config.toml
num_hidden_layers = 11
hidden_size = 160
n_experts = 8
experts_per_token = 2
d_expert = 96
d_shared_expert = 128
hidden_act = "swiglu"
moe_layers = [1, 2, 3, 4, 5, 6, 7, 8, 9, 10]
router_score = "softmax"
normalize_top_k = true
routed_scale = 1.0
balance_loss = 0.0101
balance_bias = false
router_noise = 0.1
n_groups = 4
groups_per_token = 2
init_std_router = 0.0118
lr_router = 0.00235
num_attention_heads = 2
num_key_value_heads = 2
head_dim = 64
vocab_size = 1024
norm = "rmsnorm"
norm_place = "pre"
norm_eps = 1e-06
positions = "rope"
rope_theta = 10000.0
rope_fraction = 1.0
qk_norm = false
attn_scale = 0.125
tie_word_embeddings = true
parallel_block = false
init = "trunc"
init_std_qkv = 0.0497
init_std_o = 0.0
init_std_up = 0.0497
init_std_down = 0.0
optimizer = "adam_variant"
learning_rate = 0.0016
lr_mult_qkv = 0.4
beta1 = 0.9
lr_head = 0.0128
max_grad_norm = 0.5
warmup_steps = 384
schedule = "wsd"
decay_fraction = 0.892
decay_shape = "linear"
final_lr_fraction = 0.0
batch_tokens = 65536
max_seq_len = 512
doc_mask = false
z_loss = 0.0001
train_tokens = 540900000
max_steps = 8254
dataset = "wikipedia_en"
Below are experts of layer 2 (counted from 0) of a mixture-of-experts language model. Rows are named router (the router's row for the expert), gate (a neuron's input weights, with its number), up (a neuron's input weights, with its number) and show model dimensions 0-159. Each number is 500 + 50 x the weight over its row's rms, rounded and kept within 0 to 999. Numbers have three digits each.
After each expert's rows: "gets" lists some tokens that make up at least twice as much of what it gets as of all text; "mostly gets" lists some tokens that are sent to it at least half of the time. This comes from a sample of Wikipedia text that the model never trained on. Tokens count by the router's weight.

# expert 7
router:498459552444561531517489475509557572459432505467442575506438509453444467538483549500523555520563480451497501482458453492508428450546530462522471487421610468559567466529560373505537578504447517579447412499514495621456463579549521584445521500437509463422608526530525456475489601537573470445435408514509489501605551556495395506538483487543520452568459481472509465529457452514518543443485535411430448535419585508438515607512476529532502534503473483444476450507549487446450467418616527
gate0:539537489542504420438509496500455502527501526546444491507412549437517545538526536439501569544530512429468553503506404461567519564515372547451501481527547567498556562488460409459464481488554570479388519528421531529561518525493501451433482528507537468493532446450503506422554560576493445480588502596510454482562539424483475646511552461435510534523520466489465446415505479458502505475598524408525498519457524513458591405526543471568484399378455441481505384615472436503526471524503502
up0:419486570393467574609465467615569521475485464493423527494483455502648572447568421545564529535429531491487419518531378584499477543504551488534532527455553514469504581574461523531511459446549544472495584502529543599417476483515438486477491589495469508540488500635522531473492475526507497512513554457539476610510530508464508558509487462504513526447447427467492488555382499508481514479450479465481451543426473526491514440450577561581450576405453533514497516467571547496514425455487566
gate1:593429563526502518475443436536446531520476488484532464470506644496455414525586507532608542466503455435497517497440508434515408534421477535506612470474434429530481389552536421472525547486386550503536490531499490516526506419519549498476494573591439520495523510529518536536443516562590517486504492522445650464561576450486473510471536470554550530496419466442500504411427450517538476506391468505516492563504519533549508537532525471475355517511543471511553559433524524504528596541517422
up1:458580450522569544549571506496550449499433477507590563510535613494499490504421473519495534455533532573553538384477487480507522477538436445448430453372427482545440434489566439492457567525473472431527474502545509556509489422421517458421586514495483511522510388550500508539464467584468513519492460470564497547559469594485611430442499569508564484524421446511532501477502431474444401449499481432422478481486466443483458434464522487530471499573501458559545458488513502404424359547531479
gets: " a", " M", "|", " A", " P", " R"
mostly gets: " p", " R", " M", " f", "|", " B"

# expert 5
router:497494502525490582490544488557449546363403480468523467462517527600559466539502574501563567507516501471557427438572587507534456551435463498558523524545467470466467551572518471565518481476415565460506505461465567503404420507475480519458522508525439568510586529482531593529410536495474502516422527495570450481476519479474587468497476491539496610418506413510498557431460494482501490430463461563531521515590435452575404485474485496529600532509580455596374573466482604521454530536523466
gate0:411498560401504577456366534559491535508440543520506456503394480480575502483468553531471528524566515504538497574575508507476529572455481537527484447509581473492533503533504527523564452486453478560487549577465649457591575463546479488554511538449521499505529502448479477584550418559361525528579462457522396438502469438472549541532467499535531410550480508476574482517593539441457483404436497620484541469466524560429513543487470495559483434559476465497517486507577535544546486533608491
up0:421434531551429487477557478500439471412505542423505485462491515611519486456571565509524538489443520477501560489551500527545532459536530575430438502527494533504531582553476528545546502545511468511469412453457545468524544474523507454488480432530425473508462573510586455403457470506584408453532535477534458571553530549557545472544517541419569544461498589579575462382424524521561426546593438537491462528581486398491488607414505455450422479391464478560460525491423497480496497534421544
gate1:520501560554506416413539555438537484551508456492491477534567494467511512487458516522477499482535497434480421457422549569538502539475527592461544557485604459513475557435501466506574434547419504550521403580519433540431508555459444458476445494518499490548438527471476437534390568421520397544599479423350487483504476442468502508389544421456451557565502442498465583427500536567501475510483574507543470530453471520450487551504565477522561486591408500466505530494448489435577483468524604
up1:604440517392447511498550467555478502545452471504489569579514608525493589618446547465449514538557480504499565493471465393467424470465403570466538466524507498590457497507513462485462583551454483511525529617526466490498455438549407480573571407547502559404524516478508408428515433451370526450536520524483492450442476570469418545509405496536547462461482441475431529409506474496503559522535455551475535491485562450527450495504520534526512469483478533452577475473511495463620425527502499
gets: "1", "2", "h", ".", "0", " L"
mostly gets: " H", "S", " L", "L", "h", "R"

# expert 2
router:514524434497448377486519415471518428452511602494485527402454473509548526456418428446516508465379484556573510537549429512489478504529494541551534524477582513445422474524462454542519531518530594435490561530471415462559565569485570525516494480506513523538385549462492517397526478482523490443533567597465572579498493556440485549508512528485584524489504555469579452541414446486474419408614473466520509482444472483538513499435548511568461523531475495534609512508400561443578473582503534
gate0:501457531457545419484476487572514489479475450529464416522590507496494498531451391509460581468451408459478548598524566467510541548532446410563483435524499545493542514556463473513540562591542512501531480426554585554502580515501469524490518505492453570433498410525451486504448490509606400508526494445474523474440449499425645587477511511465439586438535439588477518435496451453530534468523553508471525478562488580509594626529477574536514515445527493475419560465410417449468466522544550
up0:399439530556605498586562516447540465522518448433455454464507426543422463544551524567570468518586481541489502474506424431498543481451438476515446578510506529457621438440529552401511470505556431474487511460476514544532507457491528532437459578504465530482526556402528522465559555449480571483549472455558569476443549385502341557559562497511449438485497508495474390514529550467531560485551482543532491530479538623483497581434483519510571563462491546486482548559546452426458523493545461
gate1:529457558530414472529571501585576543473453488509422559508517438410464515501480576528574476469562474519508504570559441570496539540404481518504612498537477567573461527469528401499492487429478455472527437561465576530455476545574481458369525558523591480476477445418492518494459492562553416511542442510493508464441479467489521483586424448554387607565491479433475501523410531491501419550465467551510496501482410560469483433507569551511404503491551501544529545419514523569575583468513484
up1:476540478469512531535542500400454430583496572523465458527424469519526507509614489464381429552467575579459546486488462551588486568452530501492527542460459507554548416509540424552517541568472454481498408506584492504487528480431411446468523462501469499479479563517454585593462589460552546337494494428510514431505416487496529493502514558513477580522472539537465628383468400504479577537448465480530511566504466453563524494502435444529543509523452502552517456475579472437499451525441524
gets: " |", "0", ";", ")", ":", " s"
mostly gets: ";", "\n\n", " —", ")", " /", "ge"

# expert 3
router:520473505539488411476425473456505491572518501510442470607557532520476494438379471519498406528494454517457573552521493436476570504397521421431475546469414418471547480469511575455368428530546442405483478539583526469486508489583455429521560577482511586544461466517526505508484463443525575549549459518497498488460495500378532494506534534514440443436440478451485547456555476497441489584468531445496558572501399515473478508537496471489418452481607441520567466482521507637423472474471446
gate0:394456503435529524589582533477566409485524526475535425521440514420533450451539518487476513583548501473568563475536462518485506378431509478429527513487424451538573388528600543551536536574546499449500509425499504585518446559503459432491507597531454553586553492488436608514568522471531540487613429538442539486517480455510479434475638459385457473455525522531513484443529516478483495539561463511489502492524443514575493547536566422500495553499487466577494455486499577562525483489398483
up0:538469371392455507459487518501483539533508527453516507439551492517528422494593484550486460515591560499505407358552516550436548516562507507514506571474446427533526559492559480483436566475482548460510562515479540590448477516497486538559482533459508452472557540453479519589534465430369465540557524489536484461426578493395425364499437502530563524443439511483576527477546520594526495527560491504480480460479466444428525484484592517515513535536445563434463579495420506370513508547484540
gate1:568446567508522480468457574496429521497535487542556440572468536516489488505562540457503527603550463468502527498495488481493539481535404524454498428539449519575496537479495497552515483462507543513558486574514548478511393437517498478576502485501468539467460522612517583570477344587367442415541454462546580418426530503439614456485566459480502481469432491452494422488483521451511472498368572452492535519526428465516438486523484589455600447450467513589539556526468444485470578509426505
up1:382492383516554448425502399522500557529452495470501492535460545531395524508438518439471548563557544479483487522584554494467504425565551510526566418468532477418500525496500493536432461522516496471530461448554528521549452491453554536459407511435522546404457492461444468430557536524506476599500501451500500516537528493492528485502536468478492531405476551489506571506450540409453495590458521617475464438524664556481571577470499488514421498526442476541487442488590534560498429434464359
gets: "s", "a", "\n", "an", "n", "ly"
mostly gets: ")\n", "\n", "ly", ".\n", " |\n\n", "ship"

# expert 6
router:460470545429425589526515591458479521518573433509502505503467463460546561613630519488509559465566434553478472486480506483421420426527477458489500431508489537550623522421461490582558451492594432466576609501470464455596501405493564432517551496603485458456491512557540464481548480547450437511528455461567484474427473514540537413475527428479497480512498425468432514470532459584549494559476484538517499453524480461489542457609575456494513492457394566539462494514463488455476577541438543
gate0:446485536413484392509545517435481505508617434449384464557494603588411503544521555544570433498523462482396433436545471469570494491519504489476558475530436546472553421514390662510478485537497510379552491502557578519557498563567529504491502541497405484544524531508521551579451486558535536527563541544515505503522438478517495518483482455534509544458511444506414459510496536466436539500547500529518528436537525513536534421549496509465486602404572616575485475493528434465459475534507546
up0:498549453421452523593485564400446612442476509436474423466445419515551426510499528556548518431563428490454503565452512542471472394438376538556425535560520454446537443523442516456601491408560549490539559461447500433673486563517509518514456403485441502574521544443470499521480485500536537523532584527435531547513517550498527545497484452535568457542485520476466470473450494441544583467586504525500569542543449553470448493480460533480432467536467566540505488559542472462479473554560551
gate1:550538535400451438483532525496520571525601496524470493457444485513573445447518554429495515516468545574538501506443520509441606521454438440480560557462449477493468463420487468465473456485487536514465398509508477495508450560472508479486501511397489455551479592579370521483512516483487470504497466499508418569545428564557547517590527551385563491460476477597510634544555487505423534533452479586527585490638484461502507414480446440400462449444491568557476487520547515436493538555567528
up1:513515528540620485644519437515581416421462437494483488452520462456493450462419484403435533521425423557399434522444482537532512500540504507473450447499489509477500486468455548574471496546508481508474521441475502549426592506528466509500539506541504504498529436487519412489413535467614436471407409562575479504452487529439594490442499457494461405475631500519597521544514502563472508419516504495347464473498445387516490478539529466507432490519504536468514493443452479541445506432455541
gets: ",", ".", "i", " of", " T", " and"
mostly gets: ",", " t", "i", " T", " I", "%"

# expert 4
router:453558551549483533495549591539572434535472490502514474467559507432403485489560460543447431551418590469513487480526549520545622513561514541547501449377510525448435472511497602449496506470500466536560469460469496454474457543467440513539557456487508542505529562421459570501524578459513500542511532379448489430519545439605499559510480492496420535544531530633552502561513545448451478459551536589470475499559536488462426506487433455497537523524464585452529574504529383420522414461506614
gate0:495496545497506404480497526477567413443519533511432381495551508479546459517512488489541516507593464600455487537477538446370503573566561517533515543516572507530455530447449509521558535412641467534497455523504549442518520530552485569503495490489491593436569531621401552492494563493594467395486527428376503476426491455504504424520480475407474559546546425541537420501460477465452491492528550487537480457595478549503505481571603474422571513498441466506515445544488484532572516490466528
up0:510522494447430544453471622602584489511489547470435487440515562519487486439469465539555463523514449484521437471467439551492533455568398627559514521488428564477473561552472440438468440476547485515504513440468511510488483564563455475553605439457525517415487543568492462466479663480514526471521457456403502464471575549503458543451479513482486525509508562498586451558476439407517517494460510420456491501561543515522582472587479453502582561421523537615513484526469522452530488385587470
gate1:496502443548487381554577477451557493566570560484483441510516526522420447469507574493500466473491487543458557564564388459516480472544504507462620454442554467496555417531565499487488513434514481467555532441488578515558415471520566546508405470551514541488497444525382481485517520573499552493538431465409516418525521511512502479528612432413544391490565496507496431528537527535529596489461456444494525499501509445447599524435522469567431487499397474384507514416562456493447502567562514
up1:521462462604460348547512458582487397505544438611523499618551425506469470535463484457581564527503459552469488469538435562536527570516535515508505489527528447483561453476478539499476517481504415405570347489505499480527507442539559457479419560494434447472487572501491490458510546532522513593475472459441519450445459439541589551437457560585477498468469504512449505507534488498455449444563472498535445431495582501442481438477459537441435536577492576556438421495490479443429467431561538
gets: "l", "1", "on", "2", "c", " ("
mostly gets: "on", "==", "l", "port", "se", "pe"

# expert 1
router:520499460454511540499495488521410464568555530457552535511472533526528508389460441534524511513553529468496552530499501496512490575565488583506502518646425485560411479450464551410527563438427519631387442525480499517481537418468540543491428451522608443577491535490413466553494432600441527424583543550459537528463460463551554468550520437540608462511477584500425498515546580482495582520443451456446453421500574528479531439560438551497468516520536501446489519513538467523577539546462463
gate0:492510451462454492574529488484528464535515415486472520504518533552452467379431519487399391503506452618481433421506439523494508616496424500498485501541511567557531495484400551436425455469473479538502505465550554523510497513551488505457507392483457448589568451532472493463516434546421512541430473555572549511497458532438523528583536493476585453471463596435522578458458579467651513482525598531569547498416538535544462477499574539511511600557456502488526512580486556451524552487525561
up0:402496447545523516448609477486552444464481523435453441482497525535439511560402475522459486555576477555481452486535436484452522428563536482553544410455520468501499586516561524500547537364565460514571568435588558515521512430547565433543468456530521473478438507528514468428526559592570462496481440502465502473542562548463434521389470476371528536485490440496465482613437357532430522460588519416519475527480506564545522384453499482478526486503500500530475458492458506477446488495517573
gate1:428439576554463422520454479563481491447448527502512459459511425540445500532443484555467467545561427532488416462619420456564509573604432478517496516517545505507552454494592500465452512498449508567571378567512453536431579493531447477554454440430570463525544501519454540450600550577432491504456546436459470554509490440549499530464431479479532442454488544459519536442592460386505504502435507450424558463433572473494554379467469494399502431509476578451464512524468454529514474511540518
up1:375468503490569521553534455476471516453486579516548539488514455551515527550531493454489450503496442574483493536544426448462600536506497510549489416469556523521428432447405505501520550527513457505478435504412596478412427578456471469546481453511469475413503515444553537429374584383560507424431478494534536443474492582529512536401440449420477426520449523559450408512502534460576441555454440552473491586549482510485518518451564475545565403520436432517493527547467484552499553480428515
gets: " ", "-", " the", "in", "u", "k"
mostly gets: "im", "u", " th", " le", "ang", "her"